{"n_layer": 8, "d_model": 256, "n_experts": 64, "experts_per_token": 2, "d_expert": 384, "d_shared_expert": 0, "activation": "squared_relu", "moe_layers": [0, 2, 4, 6], "router_score": "softmax", "normalize_top_k": true, "routed_scale": 1.0, "balance_loss": 0.0111, "balance_bias": false, "init_std_router": 0.0313, "lr_router": 0.000547, "n_head": 3, "n_kv_head": 3, "head_dim": 128, "vocab_size": 16384, "norm": "layernorm", "norm_place": "pre", "norm_eps": 1e-06, "positions": "rope", "rope_base": 500000.0, "rope_fraction": 0.5, "qk_norm": false, "attn_scale": 0.0884, "tie_embeddings": false, "parallel_block": false, "init": "normal", "init_std_qkv": 0.0266, "init_std_o": 0.00542, "init_std_up": 0.0266, "init_std_down": 0.00332, "optimizer": "adamw", "lr": 0.00108, "beta1": 0.9, "beta2": 0.99, "weight_decay": 0.2, "lr_head": 0.0118, "warmup_steps": 241, "schedule": "wsd", "decay_fraction": 0.678, "decay_shape": "linear", "final_lr_fraction": 0.1, "batch_tokens": 65536, "seq_len": 256, "doc_mask": false, "train_tokens": 643100000, "steps": 9813, "dataset": "wikipedia_en"}
Below are experts of layer 4 (counted from 0) of a mixture-of-experts language model. Rows are named down (a neuron's output weights, with its number) and show model dimensions 0-255. Each number is 500 + 50 x the weight over its row's rms, rounded and kept within 0 to 999. Numbers have three digits each.
Before each expert's rows: a language model's description of what the expert responds to. This comes from a sample of Wikipedia text that the model never trained on.

# expert 13
What it handles: Plural and derivational suffixes. Word-final suffix pieces such as -s, -ies, -ers, -ed, -al, -ically, and plural nouns like forces, troops, areas, services.
down0:467458508468470530418449531456456503533516470567540561509494457533466546550596432519506533496479493552545509524412447486513470507497512545531515508544520577493487476448492517490399471461503465437423573504508554512470575525479474413508489478484550456472395498521549575617554494493517497465562481489547484494379476488550527533485492418431519588585575319471584444464516544528464543573521592469451484541578485554443523563504501420514498525560493566483505529390444390590478495448488480509528492566526457516342386461476490561543483499502560512545484492502442477494376585492589497576499418511548480525445510572515578455489466491465450521493478482518417517474550530529472534404491494485505447491457474518468475515368550469587448571487485398492499525477523598631566459513544585
down1:568462490493464575441421437464535526463450517478460575473440473515492471479499481500520566491480548468462409518481469484516494437523510496504530496491395485538457520457454442504514456619532529583500427509498611435484460547548438495512564498467498475503460480532485572523420543430564514561518536541539610472607430470520538497492417509528451469437520558574494407539454478471524568530452508526491501500472492477561466530504589561457572557427482467521568544542455433517488397542476507438453478563454533469532558567527522477433531549530474464583565584537477554475497508485496592493547637418526496413525525507495561571456583486476469475437535460480503462500481509436428583386511346613508606457429563524615348416507550569522460539439498500511477476427517525494510566572456488
down2:503483448517462447461526465477554528500523477424517667491529544577535470524495538567546467402459482575445503507565495432489596578527495505527493467455518472556498543549502490411524609566542474514560525542447565533544571570511493428497559534579521526571489506439478486511446551505474512484481429493494471544433497490503498452365446529482456472468541506527531489431463396626441499584494513508443472436467492414524486540487447534527522482497506437531495532522514508465396440469426535544551529434417544396351571578520514548457333497479510612521549443464437556462520469443504382518513468504578503497496428501618494439437540526465557568503552531449529543464518541493524509524602475539504430617575453486493473504409491441510545503479445518442460439560490482493532559514517557
down3:469425405568481483489438463513510437472594546515420474486479505558452431525425517525531523482393521419473446502433517537517537525577513481482586456529451533430411561468555482577419388508537512515519545513458522397488567423444498478458540437543565513478541564510553576505470578510484454433504458525602563439512439552452576457439552511532484496468454488528496427503478532529499397461431474512481531551512558477626570575402451468495511597451431531462512451453407576485501525538618514510442538591569403484486477496562409479521433547501534523429497524533505521589474521481585476548516522495483554487583533510461506476440489499495481430483471485533470525520503445540541554561386446495499495563436477547538539482512659629501463504506534467424503491478549448528501559619510482
down4:449495506409456491479498536452419523432574508488536446557504491550448503556496501442569573492591446460505528486621521485477434530506517518528558524505583455600484487499468502439454529442413479500468470456457489541479501578496554452537531615579492466534364457562567479394629568559457470475465508501458456419422513533555477507427415562424532575434472421484423605420531534495461551489614541476486463581526465560535586487524461561551518531532520592543514522397559489409459515487489514531516508490531415423474488490503550558502486412431515474571526571400516469514575549389469512559496562470473535449480441522491437557489513476576496508487519442523454515439517546536483495494452560425476506519501464546498498568504392496545444488618468522528576429522444457562560491479481568

# expert 42
What it handles: Table cell separators. Pipe separators inside wiki tables of stats, seasons and election results, and header words like Note, Results, History.
down0:490499533516525437523425447544563486474519445477449511475581558443502539443428495501490532561473515392522623531545499464545500542474568473465511489550490589469540417528491494530560560505511455550552527499512400446498489595516487436553475516429441539411462568458533544542483568395490507560493562472502508498476493391478483420499491576497536541506466457457434498583569535490560549469478532449368518433511421495514476486486587481422460424468554526443574534489492515548532535513537451438537514388486508482509597463563492472518490585446565526571512564562461560531465608506580552474483488492493483500520598481452522534412449555530483461488456430466457524562483498451456522426537592413390551473411498487577538552400549475455487537429540472469445563512490665400501430497483588
down1:500472503490507460639507520467472558551405488491422471528551513554526465496499544486489496454629549629517582557489400458428549476532498466539481487497479519514492529564452519483532554469379541533527542526565396464515462472461516546491481525421490580473476489654552619489456484413558516457423549526495529522436557542455462569593478401535481521477518530471459419454545435426547440479484539568414496435513507559525450498482416515477601501497465415471490534537638536402488446532495529416593442521505501437500482519569505531543499461486488521485551570426483483544581562481525547524520470497492480540483455510492414482470540415487490483473445517490479456523476498508399489510502500418468559462458508507496482563632457524423554441432528511458580462548468610553410455494608538
down2:467531486544516447436431483479680484540564521523546473445478523435469576585427457499563591515487492494452532423409543521552517602561470420474517531469515461547466540571617571451603461489460354540477517490416561475495468522497520520476542487544504531521402573453538494399535491531446503506545497553455477510516531563467512475476477536501526584446453460500565488509497486436421632482460535603502512510538466514446535564447507570538470565610535553474520540526464547438457415556548516501477476538467502533503509437535520560442491592447469609522556418477455440467555505430518513570514475546461565493516566431460570455495464500503491452505424477505480426491453540528450481531389549477506373506436488555523527475377487542505456455380530513489511499433508430472553503563433514
down3:587413478497512529564461490636472505516512583483494524440441437424470496371540496486534485460459395396497567459483503517547583501500400538584509502497478422474485532509426540583481474514551537490515508459472676442516520498496585542538510551504492469552468488493551484419519521528445481562525487500456525529422530499538494507371439496493482555509589453515578574568466563492472483522466499542512556484525386410376536474492466467483455463437465510501591504585538499552486512498557498529550535485504529523428453558463497503537592521572529582518530550431429486437444496448560500540458546585444429582474527410407496552533484453577564526437483396568508493472535445459476485566447549497552448471500499492425467507490526433440525531483498514449455467447526516531609601558386516
down4:539437451450444495483472515465377527492479497503463515464525582561637459462435437465410523508500459425526510567501543499537586455459580367588527484574508515503401413480490519405497557544445549425507418556482514512554526433435522572486502428486454523491450507510502531542468479413424482489532447547552502374569532511573476499496523514533474519486468477542514424550572513536466488442535606478505483537479523506498455577490523463595442535526453454471554463577466566487521535499611566542467472524442621554463579603526443434458526416566576498543361535475516513456470562431583506513466553589548533529498477556416467467503583516488476455535503503497539537397450551427469533433501490500484420576556567458454514491575471489484504426552538472519444519508428448510532553514530454

# expert 8
What it handles: Initial capital letters. Single capital letters beginning a name, acronym or genus, often after a parenthesis or quote, such as B-acillus, (M)RI, (K)BO.
down0:476519512462514489449470584469538520449432506551412529479460489496593405470475528452511565478526557424498549554505535584510484444533416476517479563563435550559529459476463580441462511405418508519531484497579393476398515577473453481338535506446490532473575459519531458520520526483520431513598629454448552474548535424473556435521444377515560523498538509469511538459493479567521446422444509521571432399482528493502503561558479569414515510571505536527463520410511490474512526457531584526502509583557539547527491543446481465438516559564544618500474454556550440424445481459554440503491580513461461446482539539552459508523601460570478530485513486532497373520470478518588554488527568471433464560418565521570454428520496525501538400515532412560549475538569467446445472471481465
down1:451437526493562524517608462521601518434465513545482450531474516539533506562465522409518519521508479637421502588551408561476438533513481484484410507523485544435523516579545541519521593549531594472455558477463458442534425501480487526527567519454539402522382504575508551444352502404505575482453467497492435451524498529497481465463515472577471534448556573482530495439533488506463487503596436493441533512536550551518520433510492607620442474559546492431552428451401477524444510511461417475518519504597482491581492525505447394552462533565439573519511498638442606551513489604498519400443503526379520476494465532483444555448509434533469510499488490531483516492488475543524472552457409497531551491462476477481606541543547503527428564483432494569436468458482488458535458473491455
down2:499562399399554532507475464527513525493416543575463515532533532512548438490510597519493545418480518469514566549519555442505534463602458501515535533537511527509604479471419432475472604411499486468489483549497485468497479383463403445555514471581466503556505463466441502517427442521507519522478549547528494581490580517516565566490560368435482477483438534515537545483433461531518442568563537409476425536437528477517503467523496525560560473460498424398526505582472472425495446487453462543502555417496474552447417533526454378581524480485445465446540509472605509550497501553552499540465512514481510556551493450502452599547550394603515479481561477469482486540495529507557528533579509514456479511509511461539601505550539546410520526451444442445283490574507468493455598532439534
down3:490573446466541543537344509521465525542555455450543396475504509451497549538584489508431453432594485535454558456456393459568524582490482569491464493590520596457533524460503516555511547506515484560492476595461540562445531433480469474430470482558537528491431481417529586454469498386517502566432410490509550486475504503451513591482467474508589499544479556530412459475427549528497545550538493488612447433519457420529500456602486435541514534494473420528541507486572487501515450511396573529522478469485478529424490584509507537496447500562547464549487395534511529531496517509544510448492401593474549468386430521459499470482442551533571517499448497467507592647538521446466499535448596505522455439442496578535564501513473475492524395503456567445418496474486550492421456595490570
down4:459549447527478530464492543409494528504514558558539592468521468549482480534501572533469544464475509464547509522486504506538382481495515502453437381510538615521527513484572435515550529454486530433521444542581392518479539552485561431482544513465500487526548544465621554492520514555482471460578407436516492466520510523456443491540557515477488552567487471488604486480481622492440439384476339487531608488576486474491495512503521447363487484496504557496455500535500560566474495557485549494567475523598574586495508478545514501492543577534494455548452515526556410480427447514493450488507426562416531537489613391481419565444558477649483526493476443527561568452504467458472422516489482460491513523556478452495548516616452525452444439520518530438498482480542432459444502449558370

# expert 48
What it handles: Section heading starts. First word or equals sign of wiki section headings, such as ==Playing career==, = Title =, plus After, During, based, also.
down0:449511516473497422433455535524505496575529447517466577470472483498463553542454466496502532488476453516432570474491560409434467461452545421536548534462534592439651434515465596511489391520532534505434510563494560559448541615558497410450575417571538554567533462592440522552522449517513511525511538571474477523501490442481540433426497427508491479492526486523585551566411454548540557539468507584452410444571447425499454619519462576588465551582583557515526432448501496377479506544574520431459605431558500507521534483511452421522535500527527465589507471445557422456460494493551471460511456591487507435464574538544550482457432483432541505574533427571585474449477455473515509471532546497458406512427513460549527509525529518501468500453474463456516449507504513496481487396450577
down1:511512601496552520603511479436446615410559582452491464491436487468528500524486595594437447490504478548520452501609504634483503516481477490579546431534479524587517567469519502499499487489449456510480464429486540429399499461483490526496445524462540421453430563440544495568415481409469492359524527516510477524524511481417468507524482541531425440532525429501491495452500447438569571523429504429464454501542512492557523426493511464567481497572448501461465556474629512523519417538557480565479478550475471537537407562472491504506489466603545500469450492482454433574491589514584514543465542554494520585582527553432475489585474532481559500418493466489610459426506549565522501486499564560448469451529476445523560492509528564439340446468466544487501552541397444476596495476443550
down2:495492531419491564595477469479400394520554472480485547478455519596575533481499539494575498506503467372426463540435491415546437535489524457529467532400488554453491528474447532544426518539536568491482430472478487533492515467488497427492522509446500550509442459534627472494522406474449529449566480563475446526466461477593453505556515484527492420498418434502542603540495508489464478473520469493581614512530493459492441522489503503569506480609514509513544506571449564501427535560445507540408489522421490549470502541472476504475573558514411433502347579418394511468503461456454566533477488464514567480479546585553547432466473588592488486441539473615639507565515483566438517561445507483435466488451550461501479540439452526555547510558553557552633466552546502473508506464564456
down3:427443494436505482445476501602480463429537548503538432485478411560558517571557494497458543493479528552421483474614533576405485574535400599518584475488611418517526527432574442401404498448465577401537464480555550553512499423484495546535520581511522461491533390509419543500591520469559411519538596511507558492556511456419419491533458443542469550473474513530487529573524514515488467380532506520433495481502504532484542605508567445478476494456543473483537529554454524446495511514485515447529512447566453438419526523463550500463572521520518492584466517507565443549531439448482502469379508465483485603487489514530513563446418488421465430395531488464469524453485464443581496459540520459570467490460571522479479550472465529497533482591526548504543517665540493499389432505506511
down4:471518521530468543489441471459585478497562523521561532417497530548630449493452433516463428565534518478578484487460563517482526489506530525477418544501460474513508547566522435417526486439482321641499526382409451491515534483508519480473521497522459566496554463428482512462549514551536543365558462519379597481393511445577537479491537539456537554395522386430435498450493516468441460411485592498505569582439507503497528449489585538474526509523538513479452507562458469445562547463537526541530524575487516546468560438425436452480497503452563526440456524533492457472580402509443532499595447484445507502527487511516446584554515479517580532502446493486504565550513445517485549453384493552499458566505536546494499515522456463675506529540443445524509464495477528465417512502574545

# expert 1
What it handles: Table and list cell starts. Spaces and sentence-initial prepositions (In, On, During, Among) after pipes, colons or periods, usually before numbers in election or sports tables.
down3:494505484564545434521444547486516505473544414510550511543494558481506568568467397388491506470401511524624452439481537491482413495569527565562535626475424495466474627443428487562428485454468516351500485432432462577469412452450420477481458481469486540486548445563417492575483479493534550494570484504552506490481405531578477600552457541440440548489461481533540552535512552400473573484425532465456503499466452536548542509510500545495516528556487444415424477551486472447474556534415526553520495530515559488572483554401435534438536514587495474474523516586529527515453503484499507493554444428495524559465534550541572432601487455448559540487486537527567524523506496498420503537525450489470441518627566497589436511536593511517456530530487492465428493398424442495464518478604541
down4:471503516541532504386497531487606555535447595491434578483488422505560389539534428436548511534442422447540433529590551430540564521517460529448519603577492543517589478469540508394528414581471508479487484443513468497397564539614481520459486510396502436495572444544462476548453468596559443491546563508510480467418508515527475515453477485572608518500458477518492495470465499451496610471468543457550559515531496468484487582594563488519505391542530533391631503459539554491517457542509520528518502609535399493532454493474489506564488530510481431497439549545545470471486508518457446477485470418464487544565529472493494478571469529459503361362551500499488504509553484480485489496562421489526534396521428509493555519566511477554467542511516449503489409523572424385543458498529514
down5:512495474494493416528539448585522488545499513475459495539468478550461597502662473392526568492536422526463418476492408584479497350530507561522462545494551517574478500482506477487522457542633499476414488500459503482603491511487479556510437422476440551549596485518477479488548435514590503483498574491448477551475514501467561514511522497439484505577556583490419438477542488538493465582450414519477501453525477446531553492459465443591450394541525539542545446586376543438502504432538474491500517498512530549503602581500560443515569438555413503451492476462582472444414496484510546555584451501473483497476337627439505439465449477467530417475458453435483525538555437476473535450549583524522563482468465583503507544507515628465502506537510496585462515511476479528535515512545454
down6:428529480507593493548458538508464419526501547537540475533495510476449503461501516444542566516516518464493452488438487532487444547555523583529556568507467522461574518523549436480412467600467527475484431593478556490439494504462488437467547504458514553436577496417455494490498525484527549455499533467522488493515423516503417492484384475441378480581525631560508485500612434488493413462484502508481526557493479409513537567451554483487529504500473610468439518472468502471517531509473561522544540584435452561537553560471444492370427568633508470480554568556581556446517512439496453484459535465468448523448419561455442422538519482492539492622504499492532558522503524510433507535490498529517414607556524430436495531578525460549389636492466463468505513526553511571405570367527403
down7:525545461447445553481449456456503505483532501598534540433506402512521480484526600474545500456540511466513564490496524552501594497577561491495505603453469464494513501429462516437583521401553424474557447595551519563644472487470461478453501487419458439570454547437543551491482511459490459554424462496552488545540466449448473542454458453487438469367445504488540462508481617514483451534511528562548587478447496467493544490467510510497519459436498500505499486470509463490578532551593467520530581542552448497513502601518508485433444530511533522539495366522559493481506544531519571512480568659477554487490604379414466500511591488505550420426466425523424548533469563440513499456521485452470389496566541507480525543408452516472462500530503383526484451552455554586529381529406503

# expert 36
What it handles: Place and team name endings. Final pieces of proper names for places, teams and companies, like Street, River, Island, -ville, Bang-or, Hung-ary, Light-ning.
down1:542452549510463448472573440433561516492559523551568506543454535445590447422569526523449562533429501456526465504568516481552489530486457490565500521456481556369454523491546488455509537540502552411439436474533424463537600568569478485501504475564443477495435508519555428539446577489419523525459529460495503570470455385457560587525518453505525500584514439413450519607365522506544479464565483458436457501457539536511541452467471609497541530394500532498478527431478495426438513513378531557615513578530530572442475442480513499482556419484572559524597504459473497518481612481540487491515516485524558550490533571389487467431489503598452494499456517542557454407503436484561448457493483481547435565427504453446503435547508435500496586550553536585488450483523445516439603468507543
down2:417464458489477429435396455499532434443476537519434427482540432603524465480576514494542539514590484549441459518537543520512524511534490475537492556512563503470502539579502604498541492577543491495584602528434534427531494534544517498447507483415548553513463483511473554498467520448541490517474490502498421530520421653460515471518383500417450483499531524510522600538571503505460460549453532530553448500541494501538576542468558523580476498459546469449456505466473462535521423607458610367462387537521523383553551588479471452545436514519525529498543413462393495495444431455467479472511502492515454511458518425570476494494461418527436417520541461543550464451575586495565568467464459526583547521531424484424507505501495619423557510462560401536501524507520562536446591522409476
down3:443478504507503407470517530520422519551526506481504502611505493468542535496507478548482489529458530566476494487434611570630593492584514584476462445521481440540508532599493581430661594511559488423464490456443462474541408454486477543510503530478531489421511526509474400464518480509560521436471487494437525438449530519465503467449492424532472434582459376584494493487369520492562539431543468527535608541562453470522464560471482498416490462540449477533566572564390453487531481508572528495513582500501457501544517504496514479485474489608565465515437468434513514465488463431510530495516449485433499456540471532533464400532418383501509489457543516592463530430551599532552492652476501472457438535434570475479522408545474524530521528569488465497419545584513455479495502402461501
down4:525520459434509531528524493524560475494436633492522528533462567533456427591572597448480402503515465507542473509641493494575488400513480491515550521480562478529457445437504511509521371481521446530571492455437433561478483458437478545525477526499507484507533501439504582582548583546560485527523526492462473586532419525529480528438468495459460464444461307533456483479562420488547544564455444552516479533503517541539528439505391432553483563356460491501504535522462470413497494535561466411500475526503511449534374447502453490486531478500492590478440531468511501511583514482507501510470457484436496452614541508449536496499553425472427514453486463500454584532498640569466486361500535493580505348534492563521529521556484482452490486523483531503550426505566552578519505528529553
down5:552460478476480473498589512422425431511464539482583497455491507502500510494444565482558400385452488570468541583501424457601483482513502451529568586528465494467462550522553388533505496455460501472514538435449478493492500426480540580532481580470491447405560453550468486435606449503542489521544476419464617514552435402495624504424505527502522521447527393573496501479514489469469554564460564510509516513512524503474485623547482477493501535513469404469515450544508471534529512509539536497525580430556524432527623477455435514537532504571531510487443528503574536538446450581404471474522491497477382493533464529496537542425487456492578464561486492481542583460511506450495499467511516546549456438534549537480533526401521485561483410401458429509447584503589570518437539412658421

# expert 33
What it handles: Determiners and possessives. The article the after prepositions, possessive pronouns like his, their, its, and possessive 's or apostrophes after names.
down0:521523463524626595543535405555492483592572592568428472455504503584471553496501518566553451437456471439468538492531509558518544530538459457462361549464491562466487575507508495431503498502432508494500421542484512495339555519454541494559399472443460529469504425511404482379525534430516493520559466519548498516537536452495472523480546498408568443456483525577565448551528503541521421439484489426464520364450544535539556521439465510453525478518559397566542552576434509542477447613448499543475558497543498523502486484506535465523425512539514422495526484582402516600475511475478474437505511515545573480446585445533492557446591496563568440515490417502463512462514546571490530415558523515495466524461524532526472618563466543457466593434508527468463502575494529484440452484439582
down1:525525551534521433382534395363554551454472497532507501452510531471465472420463536625486465501516417463461573504565502475577505441491468477452528457459471478443491570491464515414606482648542407528544489447446560500512568522527491470438536580543520558458474428535462546536389495415502475552524557450486468523530515492543494520533456513492616428517543507393538565544522519513470574426647481514523432516576489462552441440494465508499483512491487545515521561539480479486499536582494453477448418550563523525416481456492565472487471380639529441499492488517552476491465492471546514564524498607552598545487508492592458560444494594551448514558559526484549505454486509528512477517513576502482602447446495460476511483482404462492464520450577497395498575472509506433522502416495428
down2:434487366497547481542516522462513490560562539404542473518527495422537510554502469531539504457420456574409453462487501482446526588535459572469472553502485473512443475477471486507548550535541413497458449401440384558418476481499558448474522610534419479498427518508518493365542563499472504472483404521477493518507442462543582560488578410461396502482425564437465518559531547538495489482476497534554509548527432498591500611458462457506437411566515445423436558501520513548630519503542475465564495510488593437523546474530553497449488482559472514569551450458590501518459547546421458439571569448521454569439547469577531505451528508510461469524521518497553500447420552583579524539479475428465579482512414525525455547491463581468449463533576539468658571529474529477472524544494516
down3:589479581487430459519492427450614477531536437576508475502433587510514438450416513503499493406476513528553552478490507513460504574562460532463512565453515510446514530410434405467504475456354573486475511593562477546472471499447473531484462558509519552556434507538540489511513483517488580495540533596567526485456501528514493549351506490608494550500380487466422424544562489429601500483625529450465453548473501434504494527517637611489483473475437536535491427488452411484536560579571562554419478544459417528468467373490543515494557505532560459528495392496527507495474565551528513516445522561556479560577476461552502549514486535558416482497507389493501502508467539523499398515490500552485479478387548517472479533572509503563510475571506443421506519490444483451490422480522534
down4:545436475494478504444480446494558643385528533502523529484512420536542485429547498472502540517426436552562536432503436527467444472482486486525487474448448519346597524475479440486534566571501551388447599568459523438435518451488472450495518487501449630501559530552583446579430541528465513517421404463475439450471492535565546467421494472451523543538463523493567521467510531402477489588501462501498466465433602525412589434555451543388496614580545557503493489619455495570437543485491501521479434466550531485436504547565529587556392514504533438550458545424553520501453432495490561434535509500497521461522462558483478579460512465505476547574485501430481493500483505573452542460496487583572423529467530493470451489534604542544493523572462507494510436506500565471586467543525520

# expert 59
What it handles: Space before numbers. Standalone space tokens right before a number, mainly between a month name and year in birth dates, or after table pipes.
down2:497643511589573475464567469472401529496504514544467567502515458526526470553507543595504396462523440513577466503507474505467556453505524561532535475476413505467446540442532516497519534548464447506479522508475520466390452544571466357537484532507506574550541458463603472582538542442527466471622450522522506455465475447588545453549488515490476510411455382453517440585404440418489408556500492542472564505510512625565478454468480575465395506474493539476489479667426547586525490476580577481532452597429491510544524580521468471521602518593486469464522533461496508489543493560436482450479491440496494577445549428567524489492492610521518587480434451507455503532426508532511474468467553542484539495447389512428479491472473458421425489549484452506529484499472483572491502466513476
down3:470531492528556424464503539479482511417480582459470452450550459421549529518477435568424495490587390437614552621498457524502525533506519380503560466506409497590467477509489495449497386515470463465508632512530534490447535556418450454465496501455442509561510489500593483472546552522492533472553474490552494547479489471530514535542576496386533485482505422471550484529462458420499497439633422443447460536510489608497518427510487513645406533512465528507421480512430448530535525519523438444597472496524554523570497539498489518539573497536503507568495370509440391493446464551455560515527465549461571531493480536627523517465540507555477468440474484512420517515545533482547434533505514422528468545566476484450579556531544413425581557609585490506518483505481408522534464515514473
down4:487437450489483504557505499556470360363551584472434442464471509484515515555421590494512411568542536416461489479487458533551480490489558469575560435569469562490411508554554499464474460408522445477453550485551527580635466567516514441510447412564485472562529538474497528549468476545520503474438557480511433554490493482432542599493475407526502533560565551541560468557496521501402451523518448431536474508526467534492463531507467502593440547557389460402439523443462503383518538526558470420539433507522560476473489569539498483437545448587515473613554465511523534508472460503539597459548482475513465502562454430487538441589514429499486402475440639513514560489511584476451436557601407516456493466517538564537486497561512506425531506484458468503481476532464492478573543510432528
down5:442514493537440531549599524532575413509572503495545551548485607511491514529497555453494499593552428482594435413526397431443563485482507479493438512483553461474470454520483387460417535526405520453436466479542565520497461455438436569488550480424500491499532422521533530557468482501441494553553525484490553481553534470461620446592556512524497480548500425476562494545553464490536496472434491470467446544539477431473573514496480489449575504517509440426442493386439489482468534459519519569477460629431517467420510501492447548513521534458531549543528469466417485444429482470444591531446508615496531489529517468472605543490450504466511442485556358512601541510496463561627553506552423451434485510536468476462551481437470516618531471634558488593488566552536516505536423511463470
down6:481594455484486479466623587408467504490562438557472570527466461441514569480549518577535524529552548465449484486531479630574439457532544542511518466462535570532528527472429432500448496464485532553447458475495445458536454581565477522496521439488475448490518447458431480418609478527473459496527466590487523569479491396462518535448430434456504549569531538536579473424468515517533534454527394499527499581517489555596571575552433455537388432544381512453473511502598520524503505445443485475467464520472540509519459485501514511506557491518531479487513555489598487518474507490494576455449557648522407483491535568531487472415537513462467501557494468542528504401479503518474386455581510570349477447382506485440463616493532531516564567447554508526473458466431516536440521411473485